Weights of a small mixture-of-experts language model, trained from scratch on English Wikipedia: a variant of SOAP for the experts, 407M tokens.
Below are experts of layer 3 (counted from 0) of a mixture-of-experts language model. Rows are named router (the router's row for the expert), gate (a neuron's input weights, with its number), up (a neuron's input weights, with its number), down (a neuron's output weights, with its number) and show model dimensions 256-511. Each number is 500 + 25 x the weight over its row's rms, rounded and kept within 0 to 999. Numbers have three digits each.
After each expert's rows: "gets" lists some tokens that make up at least twice as much of what it gets as of all text. This comes from a sample of Wikipedia text that the model never trained on. Tokens count by the router's weight.

# expert 6
router:516480486493467488494504517472524530477512444496464536493544517491492508537535528506501503481483503440479518501489483507509494485534496461484538503507492519485508474443545498478520477439497536500492520498537496512501526520450504467492516537516514475502513551541461509538536519494530536535465489508499496527521514502495445474493522501484505509469512466510514555489522495504530481527479501468551504476489514505464494493489472495445533439465502482467446490520484523493477498456510491490515533521487473484492513541513494483516513464492498491475480491487509506495517516521504518492500508501522459514441477497489481476499472508514465514491500476525518519483481502542498489505473509481495439505494527452512474488485471493539490507492503517517524462487495528455494447491486479
gate0:501522486508528499541515478502445498516559511510485488529504460477509485512461539536500477470495485532465474524533489497572491518469525477507509500511514474514439467487486509476490488480489501477546524513507469457510495466491444552486494482476504512515491494495484523518480532514509489468484478484484488546499495503506446531509511469513508482490512508467546464519464510551494512482534507537473524444489537495446538517476498498505536488489517525507507527472530526463489578495474504520479495508515512540485483502478483535497511542498502499481553499510490500505512488504492522488504484480517471475496494471476486505519508502504497524510510548526503525507485468545492483500536520467496447492547491502520490464478480526544532520515444500494493489503520485493490470498504517
up0:480483517529532512512516515486534494512462487531445478463527501497504476527534511470495488464499524515503503517533497508499499505522502482509466535522543509494487475482485502496540498473484507510497483504490508498501520554499492504480446522525518471489514483519522512529524564477485512517518514520510498517518494481524521497468497487457519513494496514482527481508516521521539481517508498486466504461505488490536481537526495499478488488443458514507476511509511487505488513500511472453472498507520488517514602539542483468501510508463489480547524484528527504472490518472480504494515492509503466480507519511477490473501474470491516488510456457533492535473569476530498495489515530479513490474453511497488449493516455513464477533493497478495468475475454520528528505433523494
down0:465463542422485519531509444524511506472479502558477525505489474548527522491527514489485537427493509518499471485486552524492472486487516507471503527476544503497513500498521483492486443529459511484508478486532505440532483471521504515497498459498492508520516503481496487495510501463483540474459512525555505493507493492497509502480479500502504488504514476492521480491537510492498483529524485511519522508469519474496497505478520459460502496449502485478492521459509486498488496498508495551507492499504506511504531534553493446468500529500477526535499557523517503506510505513494551463501488520493442478454504520496581498508526453491500488528454515481489506464526505502523472516484534490497471512511465542542525497476557534475468504489541521447496477495479515497509508509445477
gate1:490533491509490464464486507491515482447507499524498512483490499504516536506515512533484517474516485527517463489499513448496523480465478499510506495505494487490490444486542522510513521472476518513507472494496500526522498474492486479496538526507470455497489478480475473480493514494517476512478483514509531466503504443478461519474471486504501488515519512489496424542479577592512522517486495540471508459494470513489507527512500526480495449460488558485496449496509521533474495496529484494510499463444515482501530525485483491506490480527503517526522511467478480508539440496533502531470504449452510536484513508508472485478460491533509456498501509477531472454444490508504480516525483504464517517442538467508446500498501483494482503476478474461459490521494456513497518573460483
up1:462498495499502483501503512532498507503524478494470501476492520528525537494489490490531551489540510434507500519493478481482468531564469501501500510510510480474525490534502497521492481520510478490514478491465476484478536506517490511520514523479508488514493493519503471498488506479442544520480511539510510562518521509506558515508495492575487526477493505486499483466467480496482487491521499524482491504477556542511540473493484502532509520511526489492483485494485481536469534535476487427512468503511506471502451512463471458482459507487469565482507536513493522496505457506460459505507522499507514475460529470510461485506524470568508471551482488515511487530492508518541561472465511490473489485470490513536476492500491487528485505503514462477487544500480520480490507507489542
down1:460460475506496507528479508550452505518473478489488510503534483526487530530478505514558537508502493490519506498490524457518508499477506497495488508481496516468475530468545518497456537494493483465497444506504454488514510484468517477461548530513520468516537524496495503495506497491465516551510515467517542477490489459505522526452514475481532483452455483472466486467485480463495492513511493512547494480543479513495523473508473519535475479519546498508501507482484439506502548469515476513540461516530539534567485547503541521513505497457470479501481520512576550502519514516511517499546514439482489532512497524508517506522493511514498479505495482502542523530517514475498494522490438516512517537473533503528493495501471485484500492529484518486481491522485502520467474491558509
gets: " the", " a", " is", " The", " be", " an"

# expert 7
router:524518485449467505467535534488497521451545514502494535512541570481503506531514520473513475497507526504495534512480493504523540507525512480538497490521485517494511442470519496484511459474489511500483546527519478500501505531439511466470527521555520509515526535526504469499481517532522503485492516517478499513498502505525482485522496497501515512492523495506508546492504476534496497505476496430472510503479517504488508492513454507453531433501457500460485485513464506481479483481469503517515533506473483501485500526506488470472526434552511466443525493490466528459491511511529503481513482502485481516488501515534440449484492506480485481463493489501534520513467552493529499501477480486524437495468512468554501557479529507514464525471503500476484481489518512487494483546482463
gate12:469461517530497418516491494507488479501483518528501517472504509465459548481488510531476502438526462495507435501509485456519540498533484512524503496527521549512552494527496492523478484533559501543483485499472459471534508512541474513471548519482510497490486524532470454490531505480491503482531501485487466510487426479521502485528469515515491524514514520498518536493516492543494504512510500536557468527493489532538471490471510483533492480490508515522507502533490514495469508439531501478535501533510495518470470455511523482491526528489496501536486452512499502494484486505491504478472511467494551483422515480470480533535562516514505514510488507515508452502481501473545521494489523508518478513458504508515445533469458460514453443486497449494482485475493488438472497496504496
up12:533465503541520493488547523470503487481532522464517487494532473484548526503520451474501519488505464486496474523503492497512470484514469499551480485481547515504503496512481516446479483514502476493491496506487493502475504496485535473470501512501491502513511485487506485488469490497505451513447461508485458515479478549464475485566502509510514484490536502507481521480510479452475523530454532508531458442483503493512463514501516507513485492529474482506523499511522499511523471490484492518487499509565510497481475479535483491483497518484462496497490449425473506532518536511479472513496528493478489494479529484477556530518506486482486514484443478489492527496509501507489518506536512508505489484549489454445461497504510515474519456488487477483515498456480489473449502466521479
down12:504478473538482506520480508504526472526498506515447515538473467463507516491530507545505541464495512530475499549465561512509510529487514472507462522480513500463528509480524485496512509520508497513493489461469525522492512511473514454492497513488495463502475513510507498468548495486545523497511477496503531472475450538512451516530545482505470521532474477475502507473534525494516500490473525511552510476507543459491468529495446528493490506505494506510499485533508536481480487504491457522505533487486515495448498525507533487499525530489492494519453525465507425566471506496517483503500495508495492482476468500493506511499503464538532472475521479523489500492498487480542484470497515539526501505482535503456473484503521508525525478468537481489519556496489542513495519540525496
gate13:473504502459518432438502514523496490554543508499520464474533508503513541481553506513489539547504481488524483491497508475511444512482494502542510433505486464538503512499469457490515511427506477495510518518526526515492491499530504462469513462486471508499512536483469536497530476491493489512459515490535528494532560468516463533507491498514504511495459502462479466534519490516498509479502523511505511517467546557539501498486511477466532488528513504471468520500506547473535491508535524501506482537490541511501506508482518512513524511504506515451516520565453517531524515486514485518502512485477501520543501483460508468498524487514517520507500518508515484525507535540515487482503509524512495493525498478521532521482472483524485526505483506518525480498505482516434522525492461
up13:481534493505476515491499480551498462560442505472461503480524468494501471506480548482479447454509486499468510523520515503490464478474525508527514494494526499513478491495507519509523484490480518455512529512466486558492523490510496529506486458534494533522502507505498527475494488509480487545498456508462525535529531539498519501467500523534498485547427530484534479495482547474462497507521518513525519437479564525511512509523535502548513482494496499506513463477539501484480502494461494488510513494499506510506502483487541539480545507452499505479498511493455513526501548530482492463457492517501488465503508447506474443478511501516540464522447555512493513451505473459519510450484509519483529477499488475505505475515458515490474477499505467488477515489527505503511515535516506
down13:517504494475454472504494479473477530544453496501461470494492500499484471531515525490521507521493501491512527509473523519565510479564516485501515494427524465504514479466496513536527497541500520502450506535492492511496489517471477517455498489479488470506528540492495482469465501445542513493463447468462513500455503530474526486520521504501457477559504522504484510449498510483482506482508520499477538562493534501539519507518547485508485441511535487516503477420512487519530498438458499487495492451517477511510501498468505524454526513538474456492530461466526501498489512511446515505500470469483513512515459474512491496477512501475538482489469542482497515506497516463524491487489490567490508526505526504499527520483502474471522472512457518495479459494514482473453509485503521
gets: " |", "|", "\n", " to", " that", " N"

# expert 5
router:459484484502478480431524547475521518449550534506484570481512512499473488550502511491524480548453575470473540523480464502506490531510518469522493493527472508458518463495496478480519474486518542575511492482516472486519521506443481471492522505488508528505492525516480531495538542483563502511468521520496477506508514510493513499506506491510491503495497453541511531475525501486503517518485498488537522504463528504491487520468493534460507468474485500455473502509507434508456450474450481517525546496475474507505491491492483487452460498519496471460545520545514509493476510498514499492522501479502482516494502513530487501515495517505456494481466489496485476522470506501527501453528500494509459493485544509544497492455487509498494498504509500505490494507559493514493459471463498
gate12:480461486476499523494512494515476516474488499514481491543510553484524501503495495493513499500488494462528499506462506451544537498560515476495477459527494527518468503522515507561531503511507510517461484496509513476504478541488520494473503532454508478508510534469497489517482515532508487490537463483465554493489514529533446487555532471530515481497454532468432562487465486479515521497527536506538496497458526511478498486488493514486519490460535494500532528506517503503511481528532542504493489535487562516479526476516511508515490432484507521492541502503487508470482545462534497479502468515471488514483522526520526489558521491475492466477554528463468483467517476513495466508479471511515497479486494502476511550509494496489471512440451484452476469463433508497518484523519534
up12:448484517499480529540477490501533483515488515546524512483501484498472548471551488503464473512518508511520476484493488468514530496515501524445514501487500494531471479505487488489496543473456511503518531446470486541524502504453498482484495477513473493511460514532443482502487512509505534471503427510486514498488542493512505467469489540490502467514524493504488476477514506536470507484509496451533499497507509492509500545542470499513473456533514526509524538492492490515532489448536492499509489522488525528511504526488483532474467466524523472493480481486528447431464535518547490521526450535518507483509499527513534496483459476486487517498432475509498504520527491477530501522494488505517515494464509494474475495500481452548504455537467513515483495526450509497493539458466509
down12:499503490486496518503439508503517493539486516538481558463446490503473489470478444516521485445501510497531478531485500476477469531507502530480468477569522483502516514517505484496462500504543496528515470534519467495491527545485464531515491500468524507487503494511473494486517481543504529515499540511554481487508483493490512524493502519482565504495478468519526497470486512500467544458499479474526532523553525527506511493466510477499502480496501498525516492503499489501512482494476495525506522493513493512541505548513541485485492532524489457519453508496522446484523499524505522542470486484513493502556490507488510546538561498529476528500509510534436509493507503522520514511525502507515543491478462482510482499507476520480498489515515523492504590512490488519476509544524536
gate13:520510485499508503504507493522504526521570494531550494508498557509518475513465537452501534488451523521507490505526526532464480458481446526530476512512485499482476487484496524506465569474502483503496499517521487525536478528540498497516520477480523481532511529501494466523508527498510475502496478507467529481517481499500502541552503453484520512522483477500552489514517508518532478482580516475520521491476507499496517497518488509483493527502461481505510537497498451506500465490481477469496487492471478513499516555510483460470500529509514503489535496554491497505504514478478479482477507499511506472472489509481506498501479506542534452519507551503516510546498514517465511524529460543477501529529479552475479508506484517500462490501506491503498521475495454478497472490488464
up13:503489538501487487459491486514477471470484483481473505498512502519509472499502527507509532486534482516507526506544533508471562458475485466488529479490492528476515472516498487505462459469506517492518519553519459493466533474494448500496472503502518537492465449449451515531546489517529501485468526473499499521526522523430532493485523514483518467490469512492451503475519491494459519570480487484514480527505539496538516528453496550490461491524482529503500510525480482472508506538506483483471513505498478489529485463507458505462474492543478492489501492512455463520527511535506515489466498507489529491501527463489512556485514479524509505503531516535490519470524447529482503485518510481510502513471483494503471567501540506511485511498503488520514487510503541501429525469506555
down13:514510484496481468482505517481518490542522554487510512514479517534496521493494525478501549502510498477479496463453540455499469540485463483474445456496495493518498481556505508473522514499499509506497510514461487501489509527538507491491515491533535479516537504480489500475490455533482485511519462454507537513465482510502488513509514557474493480521497481495495560553503492464489456520481498461532507493526492542488527490508487500483458498447470531496530518509496541520537504496507474466449505509490484482514505515521521525473456454480505456515501508521499504508473521523536481487508496525491527509472487531494527508479529533442508503499513510523479463534488522481477512478501529488528497461466485515464488479526485457465508481501530510549478484520475504536472481524550502
gets: " ", " in", ".\n\n", " of", " |\n", " for"

# expert 3
router:529460499477498443468515505471501499485528470512504522468498532485468540522470533463511471492490515500447504532493451472502516536467500481489532459501480488420502521497500489438537520502519502487499524519545510483474471521489511472477541497496490524491499504546510494520520546524494454492452489550509485520542498464540561482502535485495505524503460470522497508441525511505470490572480502512496512515478558465494477481504462555441505492498474480519460454517500486489488508509507503485518516530465522483570507497517499456477514475509498503443508481503519501496503494542486525462515506532533477507510505551534492493503470531489491464504446480481520467517524513518519467486540468444465507473520515507506466522485478485470506539521487492460511478518521502511534478515475472
gate0:478522484509529483505483479522500500528490505504495490527533493457484499497491475508534526533522559477510522500550487484550497518537476463530447464468476494475515517491500487483467490491474481438507551489527560469482479514463500463483520502528493516564508496475486528514493499498487520490516480483511509512485484487484452496542511517540532544492494470508484492485437539500432510510527495511515491472482454485499480527483541469524515521494547517512474463503512479495464466501511522522509481503507508481485510476471534516538479501507507499508465489491492506480462526502479517525523514534522538540519522494490510501536486481512472547517462508530526499511469510519491489502488482501482537479480422493450482488455490537494479502481487494509516543514479516494482453476502468
up0:551524508482488485466560481501498509454507493481496513460469515466513463475522536536497500498510494500474480498518482501474506421475471459543499537480520487524514503485483507524483478509512499503489519497507481514491508469482525493503471494460476502434514552538459513469478516513511504456518474467508506489494447477475493464475505526493536500534528524490505483519500449506522518484475478542468501475506522475486468479494506491473472475484491480512502482488484490508474473477480512478505563481492507498503469486471489460517430503508516519507450479513525468477530468502484523498515483545524550469448495458484504549483501485510545495501503539496483472519525490520527504532493498502509477509535526485453466475495552478441527464491497521457512526516516490512532520524500535
down0:528488500518504462462526499458532522484514481493472520525517476500494472478505495505478526521580494472488519478532520532532551518524524510495461473491476482529494509467506495464498512488503467513491489493512487480486511499524491481516502488516524489513499500550536515520482540490486482513498457492449471509453514504496474508532502538473514504460463538424529532482516482530532482484512495491519544521532557555545503526507497482525533511522513502515493504515569505513493488501517486485521495547523517528529502516433447500546471523518470446518520478499460576511513478505546487495466472507492495511481505496467490498519538528463531531499477478468513446519472507511553487534458496448468497513481488483505468512504523494532507498509474454518455478539487477488478471499506524
gate1:458511475440502513493539478505465488467484484500486501498489503500511524425466479515516538520488486493463467472462491550536466478538539536466477523505472497529476490545478513492495458507476519530477486515546521520539487500519474484519548505484509502509505514483498524529475448507494491535465534497510484556474512527542483528490511468534490502516499496510520532488481477508482487498488507529495481489518535524471513463494518516496453560509523531467530529477555532472498484487474498520502466469538451486493502475521594550520498480514519508537492524496473514512479482519540520485509521508497503461496541510466458497492496521516475469482481466513482495490495499531527495491451504535526509459512525487523485456486505487467517495528465522520498496531475526542498491484464503
up1:522489478500486477503512488499496488526516476479466514491535510467511513523491490511481489498462510513484494512496516525535526528483498500501497501505504526486502494477498510507517504458498539497509530513492478458556528476499471501490500464471509518540477512506528546508481521524473502533505542501482534494486509513450514487471490442518502520544483488510471483463511480529507465483481539494489503535494453494502536502534512464450507493497504493481477505447531513527491528528484508500476522477485508487529443504461464466526496558540529521521511526490505500453519483560467509511475504484484511507499526550516479471487452483516473495551478510497519468530480525474505497489518552489510532475440508516502492526479563533484490533501506532479504513541530515502499484511541508
down1:503498476488513501468530512504508471493521508534510444506457518502497487494434510485497522462543483536534530483486556504512554530524503487502540514526492530476499511421473488483480513488479548491512499464523495496495520532463466524485526520494506539461499508510508508507492537528457517507438480486506517526509482495513524480480449479500513497519559535515498528497481464497462537492493527498487506473467493530469480510547501439531517495475522504518487510481501542504504446521476488500526481487493466506494500512474455495468515539508536463479485517511544496501500513475536492524503454482487520485480540525511512456529500499530512484534483501485459552484492482542471470472500525521492505513504524488483552528475524503488491504500493508501464509450455482503484493520470486
gets: "i", "o", "a", "er", "on", "g"

# expert 2
router:521465458489485473470519509468500490482527484516509531497545583530505490515499525463472497485446520502464543499500447472488531535494502448482522508500508472508545490518501549449524497496515521449496507515473519510456539540449521469460546516487489509485498474527507494517497549490521509543499546498514507517507502473514519499517469499514487534501497511512520504468542523472471491541450500501481466489477521472527513478471467504478515496496459514515472514511501489463470533481502495471535511540515524498511540495524500468463527475466471490450509486499488492461438512564440513483500474515508487518512484479502497478487467509541494454526507472515524466503490507501520475424508513514452513486502546498521474482495520460494504560503485506496529463480533483500477468497455499
gate12:494466532492452498505460518544514433482485495515509478564466484496532512477516509506505517480497486441440475451545491512527517503502454482499462510514518481493490452486509523505494539525532493476501534505499469544506497502458493501470469550488474502539464492528441462513492494497457488506521485460515482497549535505567502540508540526530502510466501536486513521510470470522496502520521529523516521468516546508487495497514487512540495502466458499526447500487488475498498447493531503522477530532453545513525468491502520507522522486468513520486492522511488477497528492521498476476533465503482489554487475536466480487527481538489498530522492492494521473496490493514528501490450507526524525499529467509532507483470520497522518476482506524512498464472531481528499488463490524
up12:478462500465500493473539501493538516455521514527478522512531481498529482456535485500509530537509463502508494520524538492498504511504511458483498480471492493469510502498525554541511511500522495491545487489525524525496463510517487565495500534536485497473516465506502493490489500500475486488485461497489514505501486489536524496502465512484477485455434498531464518499500463549485492499507538484470535529464547511504495510522537499518434463498475500499499468489493512522520496482477535506501494485490491457482460416527500491543542480502507528484497502450491443513496512524482497534499485487499515511446487455517522516499480479484504516469498478480489525499515502459528518498481494516514482496504440492472507502515493446472507540479505475510547567464505477509507511463515483
down12:486477486489539502508498493507550506472449494483510515486513506485504518483514501479492463536467516502529480506515512548456529499509448521487495504513467458444515488509496471486512512499498543506519462547531483494470518472545464541509521508482536507552505493515505511524528494503483540479479476457436473479535439490485490500470485504486498523466496552516511505482531528522537483479532489508545482521520521506512491525508522488543523489515507499510503517546514505530515513500460510485469517533552486471492537512511474486541532472509511528546465477478512441495477492498488483498531467506510504514470482502477472475500527486540523487519460503509488463527485487470528517540508541515566479481466524547458519560476508487540516480504482492521458562488506485523508472476519466
gate13:498491530513468490478532483499509524500458484448464512510500472487479508494472579503515511537497527452521533502531504523521522535541507472489511501527519495512502457477489510485490493497526501487501474478524500533486494553526531477510523498485496497512511501521470521557529474533501473491507500510500486545496500503492494485484522521464550526488471497500492510522499584487506495505499513497504476524495482495505521480530462466503479501483535477511504507553458513491489554500495482486541443508477490522497495518490564505476473480498531486521499524456536570508489486509488520518514510498495479499500520500474515513484476520497523506541550465498512488493552502492542476514503560502500512516461528522508522505513464508519484513518514471501486492511493487521446526483485529
up13:502527524424538474522490532522492490479469505537538491513515526539492490513484503492488531502457511526513505519476527476494436478512489487465488482425506530491494482522499490472463487522490457484463509508527517478556516476486439478538544555523488557530488431456526532500472536522525468518489506525531515489475450533494531496507515506465489453516474498509544488489515504471530490537490463527510521495446495540528524519489534495470511474506489510494478494518534508476481489531503500526489495425478456480469457502504518496479510528532489452475553521532525543495535530513485517507503494502473534532538511479498530478509536479502525522473511483517463465515489513473481510520517503498499505492482479506532524496488523494520517516504487533486500459487512473534498460475489484
down13:471521511508524528501507473497462509480540488513514512458550490516506499556525546483494506451532455566519460520488524487523502508487511485484501475477474507497477481477507543484496523493494492476522528503558482526493534466512455495485503492575445506499512500453538511479501480524464464435470518517463493483507491509525537524503464467482521468478507506507521494467533513486482496484476503506551502486489487516518495511507515500516540539499504516441493538453497511526513497493460514476507516445493523493482499498537473531521578529495561514512538510518488496487512442482473497533480512480540476500501480473505524503536555484516502476507525497508449519542502515540472507523512472528519482492511498497480480482480510477524498513521480475514469505523509498504546490520519517
gets: "ing", "es", "s", "ed", "ers", "ation"

# expert 0
router:513485437503482505493505492465518510429544518483517529514493518489502504512464516469533498474496512458492525537471480476509501493489550461501481462524520481472512480514492481457534493513512507492507534509524485485484497527451472484489524522524533503474465514507509492495488527479528485511484517529524505547504535491544532450532517475504520495486466469523501524504532506520464512492473506466501469512457540456528494462499445569475511483499487499479429495551481465508488506520477525502508524561505503479553562500518477485482497502491504487446478476528508494508483522521502495488549538498502477492478486512532469453482485517494489502508508491455502506540516545499534505453489472478486458457473513471496477550518510486502480517520531513482520480520501482483496488532490471
gate12:484561556506498539528517481515493455492530476496493532555563490501472539537480529476495495487523483481515519529545462504489508523486503498478460503487485480482507466479501450548507484459528499492520506507524443521496459454557479493493511503503495513499515512478486519488510489471480517512478492475534506471487498480534493513479514495534493493469548526478536522512497454511529497534507512502491469511499495513454508531473507481526529448513541482555504521497483498523508480510494454523516513508490459509517498505571529550535525472544511515482495555515471503529482476480450489479457480482496493486508526477424508535461474529519509551497587520545493444516501457495514507477503519496508489478510506473557507456476502510514496466485533495455510530460468486503524535477519482
up12:504477533479507580507442480511489473502499452515522501482430519479508515476510479516503505521520522520554479515471503465464554511470496501503526506512484484483471511502508476508557555544464449478505502531465526501523519502468498505467487514469505508492472487468501508531480495527412511538487518461509509512511501458503486506474513505506496512487532453480517527468535537488496493497494491514509464514565479490439529483494491468481518524460537513461530500565493468547460519481490527498478515488527470494484478500519519498543495474519518496517464474460469499509488574536509508521502436523479500491489460515516449492517498484503480546552519512534480506503484515460549508454493488478494529494458529504510525518515482488546499497509505507458525504505543446551464498498527476
down12:514480471492482539509493450487537511532478491541537512439481523511503502548513475490518542496518516474525500523530530497480509509475511507511514491499553507556531517540488511484525513525470475485498507528501478474506545487455502500506495500531519486468478538491522480509488554504486519506488477526524456469507549519531525484511498523502498528533491469470495505464500541510498516515487514499524525515472494532485530559524500474513522487534524520438537525519520466508490541487495509512450478473511514552515495500525501493503493508470502487532425503457535490474464496509507478491536513505512512473504510520535470499488519474518494503569505481498470504522498533444516505439439490478532461498501512523478525513443496449498492480462533522506498500473463476489490503526489512
gate13:525523490511469520477532526537534490490515485494478492538463482494476487523539493514521538520477508484444510500477548516503552515453507521503491506486523487457481477530497506503499475521516497498479493484505517485505505492500540475504499532497532481502522514552465481486511490522522535512473488482494492539518481515544468508482464499513472552541476489535481473511454494543486458509492481489457475500568490501532449480506507458505521502487523513476480522528517504501457478523523498525455459526502528499519502501463498511468477516475478505495485433492504504493536493505470537455459523529522461500510513486505500540478472465503448496456538442483521474487472492498512494494481504559506509531477576515491527556521532514484507538486485506521503525510487456522486496551486456
up13:487500460512461475547504483476551494486488477533459479489532510472527513504524508463478552494500508516549474479466460491466486531480509510565502504495512478521524492488506491503486520539512493496466527440469488502497517494481491460463495505458503469492507542523466551509490487429542445515524486502512472521493461538486538528540463474495492459465514536519462538463477488529446476510498475479513485494531519461490449505509504476560486530486489540529463471553532531475493464468492518472471485463550544525475517531503490488485511509497494499483517491463526489519534475515529493489510522479525502504502529454529481526521520503511474456522489504491492488532473479497447541511536478489465495503508496435477524452477496488534512484462504490460499513510532535464524505502496511
down13:525493488523475502490497498481523504479514517479496498505505562461500509492533503497472533519503474487507487473434506476513491487506506505501494504494509447519534537561517471484533489506529526538506528465485483516459507479534525528534447475487472518478462528522486494489491498473508494514528483469518496563505494478510489502511524500473500495479530511518481523511471513525468492479486476482498485519512534480501477484479506477530562501514510468517508494494488516509538510563467528510490497515520520501467500511490544485489482485512516435524508527467520516488464476530488539494466483514512508490490484489477513531516473487498506492468505469518477480506493516512480518493508532492486522534478517559482494523507482514476506530497539467536551516436527463496545529504466472
gets: "0", "1", "2", "9", "3", "5"

# expert 1
router:478522458497473500504540524469542520445526511486528538496517530500515498507485549479500518524504526473478511553463470524522542502502502488541523475518517472481488505451513502470524455443510497466476528520559465503521478520500508503507544544556484481506509517517538495475491536495535463503461510496510488508540513489491512488504442508529543509495486484506478536509527476495510523546470481487485484498485513468506528513469484515493494453482478499496449492511479504495457498503489509505533533502493502463528507500490491480477501495506481497449509505511500502480534492488491523489509523553497484507504479514485459483484489505492480513511512482509487455548511490496508504494499488479506473481500527474539469481496471447520459534447509470497506487520508512499480483585476491
gate0:494472524542502489519472459478485488528521494525551502491475482483531508497512493527501515492509494486529461506473534488515511493501480470461507516472498516557496521468517466451511508542514503522511495561493505469466522462514493524458523489507523502503532486525534450501506492472503506531477493534531500510507498481484507524474527537507493514496499468478509506494470481497544540452499494493503501461540495456499532520444546530481555450496475500521522492514424503498496537550474513505462508522497508493486519526510513506519483512450468508484509497486436517492478564515441534566546521487502504469515506477505515510505528514507479508453501484563449483489477513464500515480531533544543487509483494508519498540490513470502481515489529500489511470483484513466537501472515480
up0:480476481457525512514483529519496490482454525475522479459480494484474495497467494447490490522498503515526495486462492512507501480535527503505500491451462494549495501498511479550460513502507505520549479473545520512526495549486504504566495512511469488541478528536485477486523495476447494505451511500537521463513472482448537477527517451494477547491471509490500495474487505490535471517544544483436465481505517483504475475536525505534489517545507435519489493476535499477483504479517483461496453495437550507483483485510538484476435534485514480510458514522484506515511457481508498487494442539484507510461502483488513510545517501494525499507494511473492476513548503506489475535514498479484485543500465480503486500475526520475484513524544480529490480482522546518537519542514521
down0:492464513507491479487510493478476525472467484482483518515490495495520459483477501491516460522474505507483493470447466526522492491510533486544497516484474437565490504519538512536491488549556450517489554506478479500563498529513518487523472514521499528513506482505517499498489517516534482459515475504491523469492481507495470506526511486550502538535524500472500455519508470496456507511494512505480449495489464567514526539500510516496495460516474524498494515500481512457438478502489460476478495438544500490487539516523506523509535515502517496492495495482492508471550520466510478462476490513513543507445494520478507491493507514542472503520490493436513517539544483511500466528531482498515502522478462488513513498462519522519492529510515474478447488522485457545538506509509504
gate1:510522541488461504535495508472495517501436495487503526490460493499504528521470500523515495550496489512537496497503532467487492510479489519500513506541501497504525507459503505486552543525515480462490492452476484523493468481477483469512504468495495489558533478503451550467496533500488474496533523493489453493494513505470463536530533531522497512503525480496507497439492549512510486465489459506509480496479474521491527475477462519482488485515482535468503518478502520480515552523535542521507509459485553508509536493499504486513519520487439532487518480481494492522483474507508488458441505502470539472476496447475500460492512497513493509523525498497513471479478483506488484455530505507534541494509531523497491493481498466559516494549477503495469463529481516508463546421497509
up1:507514487521516544509485530516492510521507519506524558533537518501494503542517526485509502536504503518445492518501499524458507516535541503468506484516531443503503481510510521489500499499501521547432558519501492515507503502521464537517452553509474512502480494526499464492492461502492467500502447517489504542510464498514493516456529478517506478424504510484517482473569515514478489532515521530534464490520458462489542502519531487478497538467528488503491519522470535501466504521493511499507522480546495474493462494488505537517496552466485463492466507541498566453483476528490518565550536482541525462482497523452512535476494483494494488472499528495509482536486503536467558491461514509496539469519493538536442521515443491505490530511518525535496504550516484508483522481497509
down1:491539529478497505533518476477451550512481527499490504492512542482518468496510531476457475529537480515508507478477510502470478513520511504509464465494524477527532516517470480521492454514494513504498488521480506512514507501518503515471513478527509455503484503477528537445526497532495493551541497519490451459481537468475545488460499542516512510483502504458454511523512495532480478493491516461522498480476516517475492559505481502538526514498520520495506443519514513452498472505519473523479533505467471525515468491495521477470507494495505497531487507457544526484469509429508511550443473544528510496519535493499460488552504474513527491457495497466524490567493546501479527489502514492506483515506487489476516553502519495530513475485471490535495512472466481520519470483506487
gets: ",", "-", ":", " the", " and", "'s"